Experts of a small language model: vocabulary 11913, 3526 steps.
Below are experts of layer 3 (counted from 0) of a mixture-of-experts language model. Rows are named router (the router's row for the expert), gate (a neuron's input weights, with its number), up (a neuron's input weights, with its number) and show model dimensions 0-63. Each number is 128 + 24 x the weight over its row's rms, rounded and kept within 0 to 255.
Before each expert's rows: a language model's description of what the expert responds to. This comes from a sample of Wikipedia text that the model never trained on.

# expert 36
It responds to: Lowercase consonant pieces
router [122  67 120 104 151 137 153 111 153  87 129 142 154 146 144 118 107 120 129 134 130 133 162 159 120 157 122 147  82 157  93 127 160  89 160 130 114 101 142 158  92 153 118 125 135 125 136 134 145 125 150 188 145 115 144 136 108 115 144 132 104 128 112 126]
gate2 [133  98 136 121 109 131 166 153 110  90  98 175 115  83 117 126  91 156 172 110  88 205 150 153 111 131 160 111  82 118 157 147  87 122  99 144 124 101 161 131 146 141 113 102 167 117 144 113 125 136 151 128  88 166 132  86 128 131 115 127 140 102 141 129]
up2 [113 103 120 140 110 133 151 207  99 158 101 106 118 156 170 135 104 157 148 153 115 116 126 129  88 117 140 141 139 189 119 101  95 143 105 196 106 133 102 130 107 139 128 133 156 133 129 122 132 137 142 159 137 127 114 116 143 100 103  93  84 151 106 160]
gate3 [ 81 129 106 143 127 104 167 135  79 119  90 155 137 181 113 143  94 118 174 132 128 173 143 123 141 135 103 123  52 140 161 131  62 137 110 110 144  85 124 175 145 138 157  99  98 124 135  99  94 116 118 139  76 123 145 108 141  97 124 120 118 133 167 107]
up3 [ 88 128 159 120 136 119 155 101 132 178  54 102 155 128 125 118 106 147  94 114  92 149 142 136 139 122  84 123 114 109 153 121 118 123 122 125 113 138 125 131  94 112  94 133 121 124 131 109 148 124 160 126  89  97 138 108 144 139 120  86  97 118 127 125]
gate4 [ 88  97 166 119 145  96 143 109 130 133 135 167 105 150 128 148 133 133 159  96 174 136 145 127 154 110 131 138  80  85 118 112 121 149 120 124 123 124 124 144 158 140 111  99  90 176  88  98  97 136  92 130 103 100  95 153 147 144 153 150 107 109 138 123]
up4 [144 105 120 114  88 117 146 113 121 129 139 148 173 114 100 137 111 120 169 123 115 148 115 121 123 134 139 149 123 107 133 151 144 111 135 161 119 150 142 177 177 149  89 104 105 175 125 123 165 109 120 123 107 150 134 148 149 144 128 133  93 155  92 157]
gate5 [160 149 135 140 152 110 165 113 128  94 160 143 108 106 100 168 109 166 119 147 126 104  63 102 154 154 135 123 117 129 118 121 156  92 125 114 148 104 165 121 114 124 109 147 172 155 116 149 125 134  93 109  96 133 167 125 141 143 178 118  86 130 137 122]
up5 [ 88 130 106 101 115 139 141 130 115 147 133 154 133 126 102 106 140 125  85 120 142 152 119 172  92 143 112 101 119 115 162 152 106 148 162 146  91 147 128 100  83 137 133 131 119 134 131 150 127 117 116 135 129 118 155 186 159 104 129  86 124 122  76 158]
gate6 [165 123 129 143 144 115 138 147  76 138 131 156 144 154 122 114 129 117 134 147 137 128 150 135 124 114 130 148 106 154 115 143 175 138 104 151 114 144 138 152 123  92 111 115 119 141  80 137 109 128 112 175  96 145 106 103 145 152 150  92 101 124 159 122]
up6 [129 146 131  82 108 115 140 109 137 124 105 139 133 153 178 101 112 138  48 173 139 131 132 127 126 154  94 167 114 103  93 123 121 114  79 119 152 120  78 126 118 116 137 125 101 102 121 104 160  98 119 135 121  78 123 103 151  97 176 109  84 135 118 181]
gate7 [183 125 102 109 110 111 127 140 148  97 139 131 113 132  97  90 125 106  94 139 134 129 103 148 150 108 155 131 112 136 122 163 107  83 129 129 128 182 153 142  97 150 171 138 162 134 115  97 119 124 145 109 134 104 137  89 120 127 140 102 141 135 123 109]
up7 [122 144 161 167 148 133 133 122 115 114 137 169 152 143 111 144 130 150 145  78 108 183 116 133 158 125 142 130 113 196 172 185 157 124 128 100 133 155 147 124 169 138 116 115 108 153 139 109 104 137 104 120 144  86 134 108 164 106 143 137 152  95 144 114]
gate8 [114 151 170 143 128 110 139 144 107 111 159 123 157 137 159 140 130 164 106 152 115  98 140 134 163 126 132 103 114 143 142 128 135  90 164 150 117 126 158 135 106  93  64 143 114  82 137  80 134 137 147 157  94 104 151 130 102 117 124  68  82 137 131 129]
up8 [102 129 138 175 138  99 119 134 110 115 149 147 143 101 110 112 106 127 119 119 113 113 134 134 131 140 149  85 110 122 115 100 129 164 114 130 126 136 167 131 150 102 117 141 124 164 164 104  99 136 145 119  94 104 141 117 149 123  87 148 157 160 130 110]
gate9 [107 148 154  75 108  95 138 133 173 116 100 140  88 143 110 154 127 105 117  95 113 165 158  97 135  78 121 123 151 150 143 120  66 114  90 114 118 144 125  47 127 139 104 139 151 151 112 120 107 165 103 128  88 121 135 114 112 127 137 105 134 155 106 131]
up9 [117 113 131 179 128 151  95 155 148 110 118 120  95 140  98 113 145 124 123 104 156 122 102 148 105 153 136 135 120 133 156 145 136 140 140 119 140 109 183 152 120  98 146  94  92  99 158 121 106 101 113  99 136 162 141 151 129 130  96 168  97  92 149 137]

# expert 22
It responds to: Word-final suffix pieces
router [112  88 115 111 134  99 154 117 138  92 148 153 145 168 124 132 112 116 140 123 147 105 149  86 112 142 114 109 102  80 106 113 180 103 141 130 132  84 114 118 114 121 105 114 140 101 133 137 129 139 143 178 132 113 139 145 121  68 112 113 106 167 134 172]
gate0 [132 109 133 156 135 109 141  69 144 113 174 109 110 144 146 124 129 159 109  75 118 130 110 125 180 132 137 107 108 139 166 136 114 166 156 140 155 136 159 148 118 130 149 129 145 118 133 101 134 137 130 128 151  56 122 155 137  77  94 106 127 143 140  87]
up0 [141 102 141 176 100 141  88 126 158  86  80  65 188 124 165 176 122 128  95  96 136 126 184 113 134 121 108 154 119 139 116 134 114 128 110 114 135 108 141 132 138 127 106 100 118 100 151  84 126 133 124 148  93 140 128 141 157 123 103 142  92 136 162  98]
gate1 [133 128 131 130 132 147  97 124 124 122 146 147 142 150 125 118 163 135  93 105 121 115 141 153  86 126  56 140 152  85 136 135 113 117 111 119 138 121 140 115  86 130 111 133 113  85 157 167 122 129 144 146 141 112 123 121  93 115 143 124 132  65 145 156]
up1 [123 103 177 109 165 132 112 144 174 147 129 112 127  79 130 121 142 136 137 148  99 117 146 119 115  98 119 149 182 132  97 126 107  96 111  75 115 176 155 120 125 147 153 123 126  88 104 108 195 131 147 104 103 148 106 126  99 160 157 125 121 114 129 122]
gate2 [147 114 104 111 111 161 120 121  91  98  71  93 152 131 107 143 181 154 125  76 137 117 136  73 144 125 152 157 106 126  90 122 113 163 116  68 123  88 115 147 171 128 135  97 127 106 146 130 118 121 138 129 122  92 144 102  85 145  82 111 114 147  98 114]
up2 [146  86  85 135 125 154  89 154 123 102 101 129 146 178 121 153 128 123 117 120 192 103 111 107 128 126 163 102 101 130 140 104  93 136 134 120 159 137 102 174 164 107 118 122 138  88 134 132  71 108 157 155 144  99 123 150 125 134 130 126 129 146  79 105]
gate3 [145 126 156 113 154 121 103 121 116 130 125 158 128 139 109 121 142 132 154  98 141 134 108  97 134 126 110 124  82  92 118 153 165 147 138  98 140 141 134 168 159 164 119 128 154 133 129 111  84 184 188 120 171 127  90 128 142 148 146 141 168  75 145  75]
up3 [109  97 112 131 113 134 102 127 101 116 162 114 103 102 104 105 112 101 140 121 104 132 145  94 142 112 115  83 101 161 132 167  98 140 133 166 119 125 117 131 117 101 126 129  86 134 155 117  72 106 120 140  96 103 116 135 138 118 182 133 103 107 115 145]
gate4 [165  93 118  76 143 122 181 170 125 144 113 153 124 167 145 115 134 150 157 170 137 115 139 123 130 114 140 163  99 107 115 130 132 112 130 145  93 115 134 124 164  69 115 128 130 151 111 107 127 134 151 100 116 165 107  71 141  94 106 172 113 167  98 127]
up4 [111 177 132 121 113 155  79 120 111 113 161 115 132 134  86 133 149 139 139 122 140  91 150 180 134 135 144 139 152 163 135 119 158 139 121 107 124 117 111  77 159 115 167 135 122 115 136 125 138 109 109 181 165 133 108 100 106 104 145  60 151 125 128 113]
gate5 [114 181 139 143 109 178 115 121 118 134 150 151 112 150 113 126 151 112 113 155 117 106 125 142 125  95  49  99 133 153 126 159 173 118 112 139 116 141  83  61 104 150 137 140 117  82 151 104 108 144 108 142 152 158 127 110 100 100 152 109 119 146 124 130]
up5 [134 121 123 104 147 122 116 184 163 126  99 100 147 114 129 150  96 126 143 106 129  85 104 118 150 122 132 113 129 147 111 125 109 146 127 137 139 108 127 124 145 150 142 145 181  98 138 124 106 122 194  76 196 104 148 103 166 138 105 120 144 136  99  95]
gate6 [111 156 139 150 128 103 117 158 117 100 106 179 153 112 133 149 128 160 120  85 134 113 167  76 133 120  92 119 150 146 140  97 152 119 128 153 114 103 100 132 126 121 123 116 138 129 142 142 139 109 136 121 134 117 162 119 155  64 163 126 139 162 139 151]
up6 [103  86 122 147 136 136 137 116  94 129  32 128 109 104 146 138 117 132 150 184  80 129 146 143 142 148 129 136 138 131 136 161  94 146 121  89  75 135 124 117 134 133 125 162 142 161 126 120 140 144 148 132 130 126 171 146 132 119 116 166 137 102 113  78]
gate7 [109 103 173 117  93 115 165 123 162 118 110 159 166 117 113 110 134 132 147 139 132 162 103  99 123 144 120 146 107  89 160  94 105 124 141 106 128 109 140  90  88 130 110 115 143 122 177  91 130  76 150 145 106 125 146 127 149 151 121 123 105 145 128 179]
up7 [114 151 161 123 164 102 148 106 139 121 134 135 168 132 123 116 132  79 132 134 101 140 142 121 142 146 136 172 132 109 127 122 165 145 197 135 116  76 125 152 120 105 113 114 108 137 116  75 127 124 142 121 111 141 161 114 145 129  74 141 147 160 128 144]

# expert 49
It responds to: Name-internal word pieces
router [104 126  92 118 116 128 127 146 162 117 124 178 146 178 137  96  95 119 101 117  78 143 165 120 173 184 113 153 118  91 112 137 154 111 125 100 116 111 138 112 135 143  94 137 135 111 151 109 126 118 156 151 132 140 109 135 100 114 106 142 124 156 125 112]
gate2 [114  98 152 155 122  83  93  97  95 131  77 143 138 103 143 157 125 111 149 130 123 143 114  92 137 129 132 186 145 158  89 154  56 119 135 134 172 105 172 124 171 122 133 141 147 131 155  76 105 128 161  94 108 128 156 166 103 169 118 110 127 154 118 132]
up2 [ 79  93 122 152 149 137 132 120 107 164 128 126 161  95 158 130 124  85 100 135 142 141 102 121 123 114 118 160 136 154  93 124 143 123 160 146 162 132 197 130 139 133 153 122 105 105 123 153  87 158 136 126 125 112 119 164 119 166 105 170 151 133 147 130]
gate3 [ 97 142  82  94  74 119 109  82 111 102 116 155 157 129 121 104 114  98 134 129 115 132 156 117 172 106 132  75 124 128 108 160 164 161  88 132 131 117 148 155 106 158 128 141 142 134 134 134 153 127 155 152 114 127 125  90 113  95 139 117 151 136  89 131]
up3 [193 145 124 168 123 121 169 147 119 152 130 130 103 175 145 123 107  79 141 101 183 129 140 120 178 169 122 148 121 105 167 181 127 138 150 191 120 125 169 142 136 130  80 138 166 130 100 106 137 126 109 129 147 127 131 173 137  94 136 104 116 123 124 156]
gate4 [130  85  88 128 107 126  99 114 129 125 160 117 164 169 122 132 119 106 154 121  96 158 162 120 124 175  96 150 130 147 121  81 112  88 106 170 142 149 129 104 147 156 109 141 106 114 159 111 144 148 123 163 149 113 169  91 136 100  97 142 188 132 118 101]
up4 [162 118 112 133 100 154 137 165 148 116  94 130 183 150 115 135 150  83 119 116  99 120 162  58 126 106 109 127 106 105 120 125 127  90 127 148 142 122 157 131 120 167 104 103 149 124 151  79 112 112 113 158  99  90 132  79 141 187 109 159 127 133 128  99]
gate5 [139 122 109 129 135 120 116 129 145 156 106 164  99 135 125 158 116 100 109 145  97 127 110 130 136 155 116 129 113 128 163 137 111 141 108 187 130 104 160 167 137 146 151  92 115 177 133 156  82 108 107 126 133 157 120 159 159 125  96 117 120  92 114 130]
up5 [ 87 118 122 109 109 135 116 107 181 125 153 134 143 112 153 104 107 134 123 128 125 130 124 128 124 158 154 149 180 174  85  96 177 143  85 121 137 110 119 107  95 145 145 129 111  78 127  84 111 153 129 127 161  94 101 118 123 102 194 113 145 147 119 130]
gate6 [136 121 111 165 112 143 138 129  93 172 134 187 185 141 153 117 144 140 116 129 155 126 137 126 120 104  63 146 105  79 116 138 168 106 144 117 104 105 108 113 128 129 123  97 162 133 116 147 134 114 153 179 160 122 112  83 126 108 172 107 116 109 150 142]
up6 [104  74 156 128 153 133 131 146 100 136 123 112 107  77 128 175 147 142 120 174 149 102 125  92 107 135 155  71 117 146 112 137  78 134 125 152 125 166 132 126  77 108 106 176 125 110 165 155 138 106 128 137 103 148 147 135 108 152 109 129 129 123 154 144]
gate7 [ 83 106 124 113 126 148  70 123 180  80 114 107 133  93 119 133 133 111  75 139  94 106 153 151 155 107  93  97 134 118 118 173 146 128 150 141 121 119 129 106 109 122 152 142 116 107 134 106 104 122 114  96 123 146 129 145 136  69 151 102 112 103 172 139]
up7 [157 109 132 110 126 124 120  93 147 104 125 109 136 124  97 120 131 162 122 110 168  62  85 154  94  88 134 101 120 103 134 110 107 151 115 130  97 170 120 170 126 160 101 148 118 105 100 149 164 107 155 104 141 106 113 143 150 125 109 107 152 128 131 104]
gate8 [110 140  84 165 109 120 101 128 138 137 155 133 112 145 132  99  78 111 139 127 126 122 132 166 157 160 107 153 139 129 108 153  90  83 122 138 118 134 180  84 118  90 104 144 137 130  74 108 118 138  88 151  85 139 124 155 124  86 108 109 102 172 116 110]
up8 [106 151 116 151 112 127 134 139 128 153 170 143  96 125 150 160  70 105 107 118 139 135 149 144 105 138 104 160 117 131 138 129  92  78 116 128 122 120 169 127 133  81 126 149 139 149 100 135 143 141  46 146  81 142 144 148 152  84 106 111 109 168 154 145]
gate9 [107 145 136  99  89 140 100 111 146 120 168 168 133 125 111 123 187  99 118 109 131 163  98 151 170 117 111 131 156 142  93 119 171 166 131 111 110 109 137  80  88 123 102 160 117 137 111 171  99 144 111 109 119 149  89 141 129 145 123 132 116 119 102 126]
up9 [150 122 124 125 148 125 111  94  67 128 136 140 139 125 150 115 164  93 131 136 118  92  98 156 171 139 109 113 121 103 128  94 150 126 150 114 146  72 111 130 189 128  97 148 103 139 132 113 153 138 141 102 115 155 119 168 169 104 110 196  89 138 145 139]